Weights of a small mixture-of-experts language model, trained from scratch on English Wikipedia: 2 picks a token.
Below are experts of layer 4 (counted from 0) of a mixture-of-experts language model. Rows are named router (the router's row for the expert), up (a neuron's input weights, with its number) and show model dimensions 0-127. Each number is 500 + 25 x the weight over its row's rms, rounded and kept within 0 to 999. Numbers have three digits each.
Before each expert's rows: a language model's description of what the expert responds to. This comes from a sample of Wikipedia text that the model never trained on.

# expert 49
Accented and non-Latin characters
router:463445489487520499510489493486496510523509530527488499514505498488486503467497505512507502520500492493494496516476557491423488498506482519562499509520495499512500473488551495416488485512521545525508512530458513529451470474532499518497466479497522499506552503476478491499529484510537532468490528513527494484511438486503516476493497506483501510472487540507530499446510540511444491468507
up2:488456479504533511504517528515528472538465508506487529492493508478502512483462489456527520490496522528518529534468461482450507494485442573494507503464539505506496489540481486507501507525534530509477518492524512493485469488523513485511492503531482483517500464449433482503482493537572503493509506489501492520505483530498476508531482520534514450482501530464506535493488462516510467470484
up3:532490505528493501542497528529481531497503503518517481541483515531503462481494473471526499443479474507497493522483527468496496455477466498500471491495475519522509450473445510427498470484522479514533518522494474518505530502507475483493505482527503532508471549519474524513459455523504488523562502472510515502531476475504547467453494511504550506507518498551507522501510478498465487498505
up4:498518482523501496440492494488531532532473483500482566508492497472507509509484489522518536471507528499511483468484504532502551429443506488440497514502519553473535475526533488499463480514493521523508522497474483523517535474518509521503449492522453532494539478458491494468490512504497479530501517491518492483507503493479441491509521486510517538507507502476497524503457486467497529525534
up5:452494488482502528528515517519526519498523525516481522514485488509454525495526483467509469503478547474513530514492482492505487469483478487455509513506485542504516499556508470450511476574487531511546487553472524522477496490540518514508522521493501495484484459531519426495528470503490491549491476502490483510497526495525485446492505475488457487524539508531474499474465523485494501506517
up6:480518500518470479508460506531479488474516483489539506506507523534516487495522512475509458545527512484543491493485485520492450506457519472513508461518518551500505492495495536472517460517537529563556508506534491523497526536560463525489480546472521495495486527491503474471465542482519511506499512533506482481492485514492486509488492500501434472471508482484529567504518511492504501478485
up7:560486498496483503531525549451508510501520521476512506509450501441502481525505517491490534508461538477505504514484519488456525505491475478537469542490491502468502520487499497463532474506524499489513503516536443517512509514526470476510532554468490469522511495509469447460437521480499523527504529531505482493487497507479478489514503508502477501462528503460516516477550462519505465486511
up8:463499509467484481513502475494479519483509529564481530502499474517527549520548544471487492463513504478505506434514476506472519519486510527550493473481508528503540491491489519528538513502499507503556508532514493519497525480491492503494491504485481456491471498488483493539509485499518508489460542487527515480517441564519505520516482501519523501540462508547497466503476508493455528547520
up9:516484484500504546536503527513503540466509499532493558523500544496505477506518534525517495487506519504473548534471526501482485497512469504528487530479450510531484549467523493495490485502536459476489474514517466506537551495515474548494517475504431510496528470472505509535533520517507482499501506467509471475485439509441500485509543494487513507514498511487466497461510497469518507491533
up10:508491546474502481510464526556446493522505500499523504522472516484489463509525522490535483484491513524531498524488507534508444452500471486480472498495459512497509481517536479468518450506513471498499504537495499540506539518488463481514464484459522485545489482489524495502542537509511500526492505506519462550517510505508490502470465490474471503471513529502564456497498558475469477517503
up11:523498509486530462507464519499514525532454519543474524525479484503531487485449498493462442506527476520476488548510549452496513461502495536487512498497506553462538502529497481452542478521493492498506508526529461497482505483490493515487477513506497482506545457486497481486486476495501475553494516513498466513483465448507490483491527500516496450541511516481499491500496466523526443502513
up12:484510504518507481488459499528507492451542496507477488504546532487466505479484495485503490460489480513544530541508476512502495481523531552488501542497453519512499527537510475500448543535478466523499491531482511534542508524515488482508473502486478476500458556468446514481517508477491555528487494489520539508524506502498481500529516515490520535449464500498514538467521525511480476491532
up13:513493483472566545461499489474537499478489464486491473471508540496500475492489548510462471504509520520480512513464516460517473538556531500506525530507481510508526510505498476502494497513501473509480508556448518491499482523495493510520512514450509490528550481506460432485498486544491486472507525461540460532505497469510491533511502518507481498553528496475540491510500514473512478511515
up14:498521515511505528545482488513495467468542522508553445487497529509475492524462543483475496469456498552497504474504537500560508502488499444528505512496525509489507491528485542470497510521471522489491486469479461506543497511510483486459468498505512507551538530477489531494490491511492551480517502498500524492454508487479469474540507495527487510467467514523538484477487509495477541515458
up15:531566483502531506524517486461524504499515473491496476483466541532592486496475473520475486533515547538476513473489471499472505512490480519494488495517500486592509491483529504470513464554506477483458459519494533525498508501522510504495499509484510519529472504482513459516504503496528485534522494484517487489491495514499497475536532457466497506463527510516491455472513503519476497496497
up16:561539482515511465488529497492522485466497501509487557488522507528494479463493499460466482539468499515478509507516468464531510478504495511501521490472511551496489491492545498476550489486505475524537526474523510521476527490485493537508486512487513533513535517542563495484478485497465554521524508500495534489461509500489472510468491505556544545494502484453503483478544479518494504476523
up17:497510486473498517522476521515471524511501455496513494483531523471529506469510513485504493523483482478545507492508526473494505458501542507563455469521473539511532516485519484494521518540546482501505510487461525535501486510542504496476523498513501427501579493516482518483504499510471517501526497510535488474471442481483470523547470514462500509470507548496499490553500495497521480505476
up18:463505477500554472500511483496497483511506465471486472518518515526548517525486470449505471494477497501478517503493500507478469489507508486527502515461490508512517481510480517487511503508505536484486492556488536500500448447483504521478507503507489531482498454518539516505559523508514447480451479521529540459531528457525509495466469526431516505492512492494546525481490480508515530453492
up19:489466466504539444487535493506532474541484461452490517492517537536495525538555537525497482477497447457470533490466478492513473514473513485521479511553539466531512473485530465472519478508525511468482504491483479481500510495492475503508484498480535531505507479504485535462495507534458507499521507462496486488497457509453488485511474496518496507505532503469503527502517554482481535516493
up20:512481515540502472505514490486486527472485486470454489490458485494481499462458487508480522536529506452496526501534520497488519472539481513488490458474548474449545503540508556498506489471552536495506539492494511519477447510464478499549489496513545498503575512518494485480501489540483495499497526464502514536496498517499473529527535501528500499520504490504489474507506515511523508445493
up21:546529477483489497485542494537499519483454489481506536508547505516489488491474542495490501497494479478492479448497515545485497525483517534513504504482535531467542515514465473478509481533487519521529508503470495498446520520497486535505468470503484463510480522501482502508475534552510482522482482512467488498476429491483467523511472439510546505511522535443508494504487547514504521515520
up22:489526460511472477484534498507500503470505518534493489497520509535501507542515522497489505484500504508491482478499491531423496525497479556546486479460523552480504473527472565449517486497505535464509511507514535510516474499518484474468504480504494513498514546438530504472533460520508520482480553481513468506494483532484539519517513494474472486501500478506525518475514520554499526490532
up23:520511514549525509533474482511455450443450529499481506530513484486496482454510495454486479485520509485479540467494536478506572498459469529543471513482468506533478509513489505498480509478511495546521495506487506491478497497440507470510445519506502516479543474480492540487488501516528511511530495533480489505538482498501474529483520529506474475490468502533499533506517515455503486506518
up24:514443479454494488504507527525521512524495505528525534488510501472514465493512481519491517493531513520549509521530504522474491520490478455526509490515463449503497511547499489503522502508512554550485516496465463549507485511509540525512450477432503545520513496440447502508491472488484480531468523506473480498502527488499543495500514501504505504493450487521514470496531525511488487539517
up25:514482528534508481509524534503533491512498511488507497471490472451541511486526491474485511506491518524486501484479499471501486424496514490531496514511517448530525475494537482513474522478459516517505535487450481513493491505512458528486494531468480506504494541513457529506455464492492531447498480450489514504457474510493520452535515532470499502461506525510474526489442464506474478478476
up26:444494475514504463507522464538517457440485488442509552508531512505521500491529492498497501486535503494478467494491518499514522501514533485532469533529506513474492467534487526535529540448505478490512473482486471524515535526518482523552513496463491498491513482486485511495548523492525510475470551488499464460533532503467488478532496507515489512513484507502488534489454535505463485503535
up27:532512470474511516521488488496514464501452492549537524481529507511475527477525514477512468501487512482487480491492553559497490487457559537554533526500474504519509503522510483472503534509492492450510470479491507519487460467526487520516417509517514516540506513453461527500479460505530486535450523512503534483478516505503467513504486508492483488492477506499486476507486505514528526523507
up28:480467484514508505485561509480500512505471485480478535469448519525507500537505510484497473458485511521498479494509522513481442482454551505499526509517444535509507506480475513499502497525496458456541529507506486537497477469493512508503529519453484502471520466506494510513530491491487535480535530460525490478482461467483455501537537482469479458528505483560517501509506472493539508492496
up29:562492476461487501512540445505494506506498511475501533473486510493487518483497526466507501477479527523508485486503532510485459442490513564516536485506509519492529518494500478509485513513530505484508491490466500483458481521439546535509504520537476521521514567510460496493483521537499482508515482500493498477506494476490517497506522524482547494479487508501514474484495592518462527542517
up30:494498524458547530470508494497515458514511498525506525450527500501520531505470502536505496503499464527492513520498440481522492509488555510510528493482551486495479502513543514438505529506513487508481481478528486504468497467541482511522472564493484505458558509528489518483474483525464474428476485518510514487497497486495484519488462512526535481515470488499504521513470482495483482550504
up31:517474560461483521535511511536498509538471458513503504487511476525579485492473503464503538463467549515455491456498512510512483480498494474498517519554474503531496519521521515468473528488525532505497522481479497471545501485534476509501473535512472508518492518520460460499490481469552469518526486484502524514498518505476492502487498485533480478505539514492484520547495530533493543502504
up32:497475508507575513511469512498463484472458467546460523487510494526471467517511538517486501469532529487458492497501494552543489475489540455517482492574467526495498509520502479449471497463499465529469546511461524507504482492501490452469489464502537496527500513509516524504498500481529476488506510493473495494540525508506489545486510460518478467479496493495495508471505508475500479505489
up33:490511487505553488491517511493507500504449489509493500463517537546484489496537536515496509487537566473485545524482486497507483480475522495490472511540531473501538492464516526510499505472484481509518480504447477532520549474495473527517437500529491481526465480489513521457525498496525532463477513499496488498561518523515501505527496537507488482485446449534505522526529517490501472504521
up34:519521471479512521529495477477554490487515465494500513481488522502477521500537469467497524540540495531496483484473504515468527476499501534450465482507518512474476517505519485506493574503514493495447502502467525460474511477533464503497463507477514496504549487501453496479522527551488508493478504535472448510529502437495517496530485511498486457484478503521532466492505517449492531478502
up35:501474463483461498484517483480480520488474487521508488489492517505538497508539560486518517493447495506450504516525529519535500486508483505513487501463500505502526491481481508480553495476490500490516429487509477513520508506509493471531500471456505473524497523472465501461452499540519508454545531507559451477489464500503517460467573502511504485484503489500473533476513480528499478516497
up36:498498463487497518472462481511545497518493529459497457500493457517478513530472515486496526503464484466506484502468518493535464480476509513501490489504463562505496476527474467473523490532527541482504498530463520512476513529491532500486486470536516496529501531495496535505492478557467508496542483499485493498506530494517496494485539496482474500525430481496512549435503522535546491511537
up37:513488519517486481512490508518438466532479516528495500506462509460503501485490507533486474493496449518479511539513483514516466495479504496501493503544485502513533488512499490466509546492465452512521496532479522492496512479515492536551446534528495526498554483498501484466495496557528500481467512479475503494475485514496466518520507522485479520460552457540516511473528499496455538549455
up38:476490473497534496485454471490528493503538523519477532516465501528510502469470509499520460489501502522519507461494491456506448499493495500525478485525509482510508459486518501550483493505496513480535479493510535538521484495528538522507517492501472483490528568533492521489483480479518480487506498540492513576523522520509454524507448512476510466554497538486444482471497446505484485506487
up39:520473482457535500475495498481544492481489494482477511521535511511520483532486516516510451470484506473516506550451485505518549551512525513518521538482543491491564543513553463471496448505489517479517528510481478506490510469531483485481486479477516483516521511555459488478473488518462523486495518498489488487483516490468508491453500508538495501521501508436516482515470480465513499496521
up40:462465544501478488512460531558499488517512489562521456483489496481521492497502520478530526504544513543497513492478491510478488507526511522536539500535502501497547481504506524510524481527475527518482554494480551499441495501521485502540506496490504475554538480507467526527498465524494560535511492516485464484458490491516504491509489513535541501510474538487515469510499496504490513537523
up41:494528473505520516492448498507491478495488472503523464465471493478525477473488479494524499530505501489514488521500550522483454443518520502497501486490527547484496499494480488488533497477496480454520511512457484544479489497508507515517472494533523475493521514489465508565515475515547450489494494474535511462471482518519526577523476495503524508437533506458533497481519476464514523512498
up42:467500473528533463509481493509479435524489487519503473464512497483522518475510542484471472542520474525494531468505509499542428483464569520490486493502532512500519527501531521501508526520517471510501540490463495501488539482512484520501497521460502497434494492508507512506510487465511438460471499522506460495509478476513474529526541478495480508517516502524504506457507524510492506533535
up43:567463476532497512509476517498524505496513533529439517536503533488516478518514505534514469474482508494489494512485482486499466488482501497520461520496519471536530477544454503491497481490522474519539475537481487566482522484465514491493488516508497537519558506546528495487461510484490480480493536502485479475514527535516498490476495478512540502496518465505540494468525466511562503507546
up44:531452473503542541528544514503514488506517485530545546525520522489522511527471521522518517468500501505525491513497473512500503485488481515504511507544542489511476470552505503480467531548501496506471482509500497529489490464526510517482485526496543506454539474459474466476539482477499496525538538492525462486535497447476488509494538474441504475502516498486495498533487511499465486467540
up45:469513543505484482486522442525502507495527439525473482531490508487517512517522455493464492478489511527492511458512498482504519536465453488480486500508505549510515490529486510485515526501531497526479499481422538479489533520511519484537475509500441501487515502491470530528503483523511495479462479516512509482530481515550510488472463563521486505518490542541504476522502483536477480487524
up46:493457516481506480532464493474493504475497507502510493485476559456501545464521534499491470493513510445514526512501523529462504476518489505521515493522502471542480526545512483465477464453510516471506491491486487511480477508488459513528437529487547495506539500490496534505489498500549526449511502487512522469545483484484486521504487494468480543494532511477489497505507537451485506474557
up47:490498519511510495452569540496486513480517515510512551492487454525448527512508484512528516481580525505514513517465504500520482494451525477479485464516497543523485489492526567527510527541502504499470497512492527516482513478510512490481495507514496491471527510464481470470456512473484487492473502489462500483503518487523473498484492515471510482551525526512543563487487511478501474495533
up48:526460503502464504532510506550478509522513485532511556540478521527515507500524505492530519497494474450527525464451511492494506502496509517491504469531473521441484478506508491502504482477491452516474502531509531538461514527493508494501437471490478485497478453494458540510489471506532496499472491490525472518483489470555510460486486496477515453455463494506497450508497483504520535526494
up49:470529505486483513529459546532485514505501486524451487486492451479500498478494484507497512471496487476501513508493506494523493526523482521504489478524508473516507511487489473421516519512530524514488492483475453545474451416492510542498460479517479490485492530539534512513521530532518509511475528495482487489505467468438531519521482509505460511513502464500496512517565510505496518497465
up50:512490511437529524531449433465477480493502509502492526505512520471489488519511517536533462475523455497496513507529523489516478524483500506518497480495484500518509467508506488444463548486537481536504540476503517494526534507531506501506497528452524470485508501491496516484522477495558485446467501492493503476483461511492486530496569517514525494505475506554498461482546500512487501494515
up51:486497500530536474534512490531477503508476475495516473506516457510505507495521518459533511492463477511515531549467492501533528464495484506514509570474498515481506505538477495501535473481473527506509485480500523511546515481513544530503478507499554519503536466483518530484532490495521484474470519497530536493448468497461506498516519526475457468482525478492506538484494494553451482444492
up52:508449506464520455492470506482486487493508509494470515533487496486441526510471513533513484431528488547501492510477509511502484498494527524500478474520522557494508518504507461449483468481563528503511462534461442515563502471493519489508513505526527519493478501492482497513459519464513511488477521488512508495484464475517544515515531501511467490507515506554487496478506520482475489469480
up53:568499527512509486488484437503477501505503532501510515506494511526497534457438510482513537501503502506496503474515487486536479481489471537462508501483487497541507483515508531470493467526523552509553495446514510529506526468515524505505460461536457519517532516534493460488527511492498515490509486514456504479463526474520513448506523484513485483489495512495509562516501495554495494472525
up54:505507469492525486551532491491529510488474541518474515467504475490521502533552503526512504450517518499500535486454509546472518482488459482484485514535509527547498491467435482511526500507526494501528508491475471520505475518521514519497524470480512503486508527487452494480467490515446500499511514484536491439502485512473495463547504509517519516546524513466514544519501494508454459504537
up55:483426478505524503499492500519471535451511455486495520474531508487494531534504487532531501489497461457490552496469491546490529515512492488493511482516484499569494507524516464464518516513487459491522513488447508498505513497513528496494462504497525509494473511460514534483509463523494529513523530543490487486493484503498499492531514516510465465485529456476533488457474469464491445534520
up56:461471503493469461504513517519520492455482495530509507501547533529503509507516519485519511510545463501513496467508482525506507450511499472505525491529472469516515464502548495509521550490487524518544485489457535472514478519481487487513468513453477485555505515493516473438503514514517486514507511546499498488508455467493511432490481489542446531480468488496501500526515492501525486533536
up57:496497461500470479476454485529492559452513481514513469485489532554470508488486478484491476470492522501496521533472511516467535483514489488519517538519517483501548493499502496486493535491500528531463526465431524536504517466512484510508522487511525506488547514450512496499515506501520547491504463509523539508507472530510477455530516518504494508512450470557509511451505477481485494532515
up58:517510515468469473505520511520453499477506531443509561536509514527511501524522483466518518507519518476505478484488557496468496505513531529507504534484497504520530462510528507479495536459524479481519483474478494533488480508486494533500530471511516520475484497513497473510513479503490550483558465468509482486530519509515490504458494482538455535468493539546566507507506497480453473491471
up59:511503483497546475485454512556462495525487476525466496484501480471545490508475492502452490527476471539537475487439460549488494520464482490493496520521506487528529479502478510523494504501522531519563473501499510522505483490519503537513515517505491526454540490501471570509477463500463505512496482506562462508505511497500503491468472529496511487488504506535513471480508495511481475542532
up60:547506530520544473480513469560549454502487534516505496476549505472495467503468516505464520484501474479451502501521508484502511514482399511520535529465487503497487485516475501546509491490519511527483511476541504548511493479527501525505539495497479488497518513498480518489513506511519507453489515487494466485469541495509476479537489519494522508510444485513524495504527533509496524507545
up61:506505496538484443441466510519546529492455506516505556478477467490494486533525520471505472433467515509454523488438489526529481463493487525477486473467508519547487467463529486469492492492490543466507550500515471512455483521505475474471484510502486495474527504504476515509541510492496484524483504524503510501483526532491521495513486504503488511541515521509492512510505515508522512545535
up62:499500479545488503488483526513505499508476504543477480516493496520561413466491479459491530518462495518476477546497479482483533513490466467502454501516500481508506450472510489507510543462486560524521466480518522533496490460477507495527512541485527484479518494491514522459507512510472537522520494481504497465476476499484529495493495556470467471459495509515509478483495462517519491502486
up63:500487520520529481512494499517496528510512463470481520545494560519461493539474472466487525496504516554489484478501493497441475491557518535562491483489534503532503508500520481494515493456521520494453482510511501482499504507457495508538450468478503496489456494524523509525502519517492529509435490494473519478470480491545471467495519544525461485464470471502492502524525521507503515502503
up64:496505502537548498466522535497501513524473455482488525471499487495498500487532484514486478513523451481501469502540483515498514491492482490474486503475520518443523498503508513507492511500469495544482474500479518528513518446531454582470447513481468502513463452489480477499533521529507424501487520506521460497479488517491513503550489521494524477502476517503455472498475487487475514505535
up65:477483477464475517508468468508542501485511516529509483488510498496551521476530512464495485480519507516513468527459516484490472445504436513506487506565520499509494484505472502504512521491494553528553493522523490519506506522502495517517486503494489520495535460504457534522506468544555517516533511484483517499534486537504461468513484516506441487525498511471522461512483442514502494455493
up66:483543496531516460525534496487502510483501508466469508508521497489467511540469490462489508440472488494519521508494464487527475508505419535499557523487511544514491513458471498517526527495461507465494483476483539477512512526483522509502488510529487500480517498492548511505485518518502494509499510482515483515477541528511515479510498530527462468495462514518496531445468554490525449505538
up67:445500518497514460495473522544509479485507493459474482511452497497470491512487514509480481483452527504508513480498525514472459454544451517500527531525509533512510469553511499470470497492496508490520496502471486538490440485503493496506507536518505509518517485509526466553515524511547543496456502528498482486518466502546500490526487478501500514509502480434486450504481514467521492529463
up68:496450500482495512487540540528473520462504473560469523454516500488491491500468500484548475444500494507513469461557484511473464509517549472510501496496505495466470490521518503463530506488508555528512548524556498532498520492472479509503503544485520537504483491511513487501478454525530493504515503516511464519469517492469478531462535514506465473470512504503506477502491470496509503502540
up69:516493457532449425482483536554512511484463495507481502487482506518538520505501494493515494460498527519520487493500523486453520456467520514528509517478479508487498517577522465466502495531456526522495545517476492516508493501543516540492477536488533511499509545494462479492474489501499500535502491506492502524517466506502441507535456476542503525505506491498539475519481505499476490474489
up70:523478540498506483491471489519497499490499490517504492517490510503508485460489523457524538498498506513500499466523474467517468495467509440477491474497474493520457504543540469495501479471535506508504525546545449520495475497548468535515524528565516522544493495518473466497504522507548492464455553474485519506534524492510485524503493535447467501489504479482509487499507487510549523519480
up71:488509472497553452535478508479490577529459447509475502497504565506488502541523545481503523528523519500518560507463510508487495503511499472540483513465512523515527497484483504518523527480498504538530455542543497552495483475504478521474489494486478493496502458527490516488499502474491467510504528517495512485505516473503486492477544525485465503481498494508537518496499471486467496475447
up72:503508468485537518511496497495491520537500524537479481523507530468432468502457507504490511531455487464498493496488510466467512531492509503578504483508521609511521530500516491482522526492507520475481520528481508505501500503531465508497479515509476504504526498489500533520499502479498480510509493476496453486512441556539465502484508508505509454454487482537506494484492489507515480477526
up73:520504553504510478493529468478517452496514504527503431504508528511512515436451511506530484483521474525519515450520469539502531501521477540487537492488496508493513504507525527466506495511490529461521481490521482539499484498508488516517483499538436494489526528497501481468505511504519488469492493539506496479458488506489445478522516468502441515457482508500485533511491519519454527452510
up74:498468502481513476485475497486520506530513498538523517507463532493496500516518518547451496450515467524468485541505498521484491471467497543511502491522503526504517496475495503422471510466512513476502466496520514503534524489543457449502522477490569502468514508512528490473481501470520496513469470561509501506504523496514473533499491501512534478473509541468513481485488533525466471455521
up75:470492533467507432512519531540490477525513506490486505516503501476488486509547526515520485474478510456517524509461453499462485507509438503514494515542500493521519516546561482496496458513479557530505550492477509477435494520506514480474481523518476514535500499507484462504457508514503503528484511464524494484497476483507502515509519498469510501515528522455512442502511514508458526510495
up76:499530501453503528532525486491486492510494506493484541556541500502540539480473506495502474487490488475447502498468528432505450520507505523523477477520560495518491510476457476506490498521488505518520513502447495523486506508526514537489489514530506505494541459470478527491532498511496494472516507497506456499508446469474540502544504518500490536496553496526452487490526510481509500452525
up77:491483510459494474516484506529474525442505524512484492521491523499472458522512505500515537497491494494504499474522521552504527519466489426519482505494466530494494502528499468503487532462525511538516522486470502487505551526515533477467504520485483500481526476510492511484496514474515494499496515531536504465492469450519504484496562542489469498488505529435541574478486469505504477523508
up78:527485504474525543461480507503533440507527534493521496479490496512524517478437510516497451529456471468514488488476518495508535494504515498510473471456520473512466487505455499481516493476525504477517503502455506522504493511554514487520509508508537519480531541498477511490508449526488503436498518521508524504480456485496576497507504494518508463536491538502474493480515512540470500532500
up79:499497506498516502457504482500493501504583509487541523481495539524463473509499463507505506505523461460496508467478502512501505477501529477508456517496493496530480518476493566482487540498500519502476462528489443559486524507509464490494510496469515528555508487515467495521512519457522499496435522541483496478522510473534526494498517519487475486553484503460510487474499514455494483490527
up80:456498469500528495523519509497508481487470498435505501467512470546473513492501510510465506511520487470468498496453561516518497486437493479486515493513525546468503485496534465461550506518524546521519514484476503479479539504488492519488482506480511506499504486545527524511438516496510502465530491495501465492502518511476496474484521501506489517490505525442444524468533495446516472533506
up81:512507522465530509528484511485479491514505500550513499476520490520467480472503519502497484500484531512463508500472476516496471479501505470495476489498454519518533517542530487458512445506535487548457540461468514489512512471535491508495498523470511485507538496499588528484510438470573518496528499523442497475518491509496504487514485512489507507500520514505484498470512493462465472488473
up82:522528456481518477511477550498472483489469474516538512490498517500490523559513505488497521483482479498515525526474505448501484498510464474448497474539499514527492499536557492508504513503532558506526505487505513501446483498496447497499471477470514538507509491504556487525554509581492508473479517499471522487514513511482507509521487547485508514518512497487490450490486513446488493496509
up83:505465450517515545521510497514537499502501531448527474494523500496482552482482501481496484501492489508503543494483519443431506466484483496488494516507522481488496495476478519459504483468542529496523458541511475517474511478475530508475503516540558461489510491509485480441502486443533511517467525505534490514507494495447535484453537507516481530494520486519504480476510502510508489480521
up84:512543465467511489505467495497498457527459484521493522504496536508562547504505517479526489515478491510463540515510508437491479474537476534495510467482502517468569518526479477542508496535498517502520465496482520544531493459516471533476526461474467489472544478499517488514502495533509466497512515484479524498533489498521518522472490488458497504494520508522517450489520520520459498522519
up85:472521494487553496500494543558527489504451533555509494465518487510524459490477491510507474467476509506474563457503483482454479519503506487481522481473494509500531453467531493515497499508505491538487510520518459517486452480487529513489448519468477523477509471518495461489539457512514520539495485472486483480552483499518504525459495496471481493467491465515510512517455498498511480490494
up86:502489500494496472506529502482490503536478492499501550487491514485486481492519540478520498446503555488510535535458503582503497514508471501487496522539496492512503460549549461501503528532484566547508503498468481496487480521490480515538491478480515530523508459482508464503501533513506513478497523460496544531502468485458492481535513493483516499507547510455504488497522561507489489506496
up87:504466512461483522511499522558499553461507457493491481465502525472460529470507486493551513454529513497512509496487488474482520515487508483488495523497462486512509525558485497423469492511469508448496490508484490543474513497488479484535467491463476458529488559466492468488489484519501507531491487459499464531513514511454490493511479527493493506488514495487534484496486530515449507509501
up88:495488503515524531484499534520506542491521518466489483534483509515480521526526505502505547508476492487517514485496514513514475466512463543467488498499490524504523467507501513484503473472511470535522502492489498476475509515476479523509482493499479527461533521485591508487555476472543467511466482511542483500493494452436510458501477513503498482498486505437537508516542512522479487562524
up89:504574467514507463515526486481489517483463485501526483536497544486494498485503483496491494510494490502508509530515523493485494505478528494493475471504470477526511517537511524463494518461488524486516515470537545490421485495518486509504492483534517472505523514487490480469512534477499476525456537518439480508479496516508529507494523479530567524460480473495532472496559528500497552488530
up90:513478504469534454492511486455477522502513509487493550480476462491516501541501511501523504500516503487454520533543517530487488506521508488476500507490534466448503492531547491485506520505492566474452541500521533491517555494514481519480533456492513498512520493484458473513473543513509510534507538488500510520475447513535504510541521460504535513482482485505540527485525456497491486469501
up91:469481534539539446489537490531444506481490501496512477496499531490461489510517545521496494459502507463482522481485524515499493477488461491528497536514521515478459478530527489434479510477502516508548541483503521502520489492487479481538498479485540543527530513531504484527564504468513511480501490542533485490491517460496482517522503492508472522491526503502476509514552479514480474446518
up92:499506515498492509538502523528491502470543504517479498486483519491492532534496471532520502488515507498467492502519489471499494492448497487466466506487503509518508483536524477450456493459464506522477473473445452543452468542479508490495480493505475559535473459471528503545502514505552494491505529490517490473513468516471514502468508533562515455448504509501506489524499514541518501497495
up93:487476483513528494528483544512473492486515505489506519510457515533467493516495535508468449502460464498474505498470511534500474546487471505494522467506500512472461526474519519480536555457551492497522506473522499500523510471528527486482472491462511516499525504429501498525532486506514524527508470488514567496545495499550513488528487485466497502513485498509516542467482502451492501529465
up94:452501468476491502497492565526535491485520502493511540487516475490506484486533464495510496486484459497490457525484496527484490468517494523484509479513510464511520477519569483496473510566479472460455495502492472517455502502497524546489483442521485498480523485506461454503541489480457475508497508503538506500498468486499517548541495519483513505509512514516476459564495491499488496483532
up95:452475466490528485520499548553470458528520500473499481533477499465511498485486557513479507526476505465464514472506501494492509493503474530495507515502499424516479477469558465481559512510502505520498505485472479541474462515535507546521521529525505535495528487487466512471522508514515484482561500501492535495511470500494475494492513502476550513521464502500499534516528501482501478528505
up96:486483503544538488523486551512474518499465474502520529519490487508475499507493483507556498489517487510517464535482527519460494474536480504478472507521508546486466483509525480482489546458504520488481508471480511527491476440498506497474442531512549523481512534489519529486499493508506515464514530475529536535513453481508489535478453488548525463461513499517512502491534469485484497538524
up97:484496482471515484514517499524491489495554523557518494477526515506461543520491532522495465511462486463495433528448540514477479507522495473534513503507544548503486488508534495512528492529468514486466510523490492541487474468526541498507478464530526483497581498494472495521516488489496485498539486490569462512507482496518506530481485524516500519502515519520476528476508497505513505468516
up98:519460462474462491499471492532540488489475484518500512543475497499498541497460445476525473496540540518509495543524529475507480518483462496508500477505544513482500444510520529520531452495485533498523541459539528530485461479492501535508489509474504503506459525543506532495507479497493519477489518459503461487513488494520471491523517511509483541499467487480493490519451539477481525540501
up99:496516515489513485532525479515507492478485512526483478445552482500481498484470505456505502491522524463490483456471524484510516499487530496515457482523493450505506475541488518491469540492488511510524495543484516526498471451496513527499504503489488485526473493539531469524466430555463502493528517519504457482509500498519491516528493513502471491507516504505475568525549524569500484483480
up100:515504508507519541517467515522479486475452500510489540513505493538509479522467494560512493454502525513507496524488476535475503483537478506453537478466493518563519472539513508481526470477492511519513512471490477523452536473527503460486501499461528484543471545518512494509460487522527479490475505488536489456507470461488521499472515535528481498498506546495536515481510519524489479541488
up101:485493479511511520520534479485575470526517516557496485519501495496480517509502522462513478476524519502455505509510517458510494440508478491495480526500505509507472457504487506528454505480486488498482497545476521550480516498544506510492492486500477489458487545509489469532499516500484470521478508502539462515485501551517483522535523532531490513514530500489520555496500497537423458496523
up102:503473456513506503501488465480516486566524512505482475524480541507485477504487523536526466502474454520468546502497555519539495485508548449531501462535489511508456515483542536476511497525468487465521499554501537494486484505511478513479488506500489464519506487503488507539539527487531485516546488516519477488468486572493488502497504513498488524474475462524531495484474502509528512497509
up103:485524481489518513455444522531522546463509520522528501519519495504483473476512525455551530511509459487461515521486545477485505453474463499506518488481479507484507480488500483456533453479530529493487508496497504529492501490507508522506498467541516557489531549493519527486535438476530520515507495490505547494532474526482526476489491513516511522500517458545511515479471502518491475501462
up104:507510481498514526483508549501506490501484490501541517505528508515503485479489501524493516513474447495478484544483488494472499466518572514523479563495472476551487517553547493472479502473549486493458516480513510522485496523495448531474452531455475512508507536528496485501471455512514471574510514526509507487473500526539470517506484489500473511508492526520537502489520489499502492472499
up105:498510525510506498514517489518494519520421500489499496536511526518489513505452520486526540473528504520496498482460504459504498496527550493477479486491482506501461488526492495486554528450491465522533512521507483523508469510481501428521479512483485517529488500518497538513439473535499479471484508480464454460565521513495497486483471455520501493464482524525495527505491534497487463517487
up106:496507471472503501513490525525492498499519517485491503498545528517458471491500488540527477509476520530524464530520538522469486476490473510498561514501497509500497520527517482528509514485516521456518518481474509549513503491493477512518509469550476541502532498495461527507487483491485452481504519489468532426508485539520475490425559533496515508512521503528504467507473478536483498452524
up107:487499563499539556493478499484461504495500491501500567510514527501455483508511443500509489502499511476508515449535487558484528475496472506499503492483499512497535491536479480505473508483514493523545544515492481496479502472468541453518493506443508488488482504506501487468487466503511528446506474549503507500522512503516447548521499501532503546499483483496508542461510502513527505498536
up108:525508484492508473497494506525507512505556506479494529506517449509530527522532539497515501473488458480524467501517474494505511485523482481472484479500523537558476520483457490484493498518547458471500536502409495517485497495548484480515490490481444481501486513524479438522517508518519488453507478501507494471488487480498508499497567508523488471486477470519502536457534489488508473486488
up109:495536492467463512502526464476495514511478486451525489497522531478485491475509487459508503460458475486491481502484489528470508529497549567520523491516490487489550531503498513468520509545508488499552468446511524541484502485543555491478488517470500452518498488515475530458472478514527522507531513504496502503513439544520481519489514487486522526483502512504523492492504549531481528483500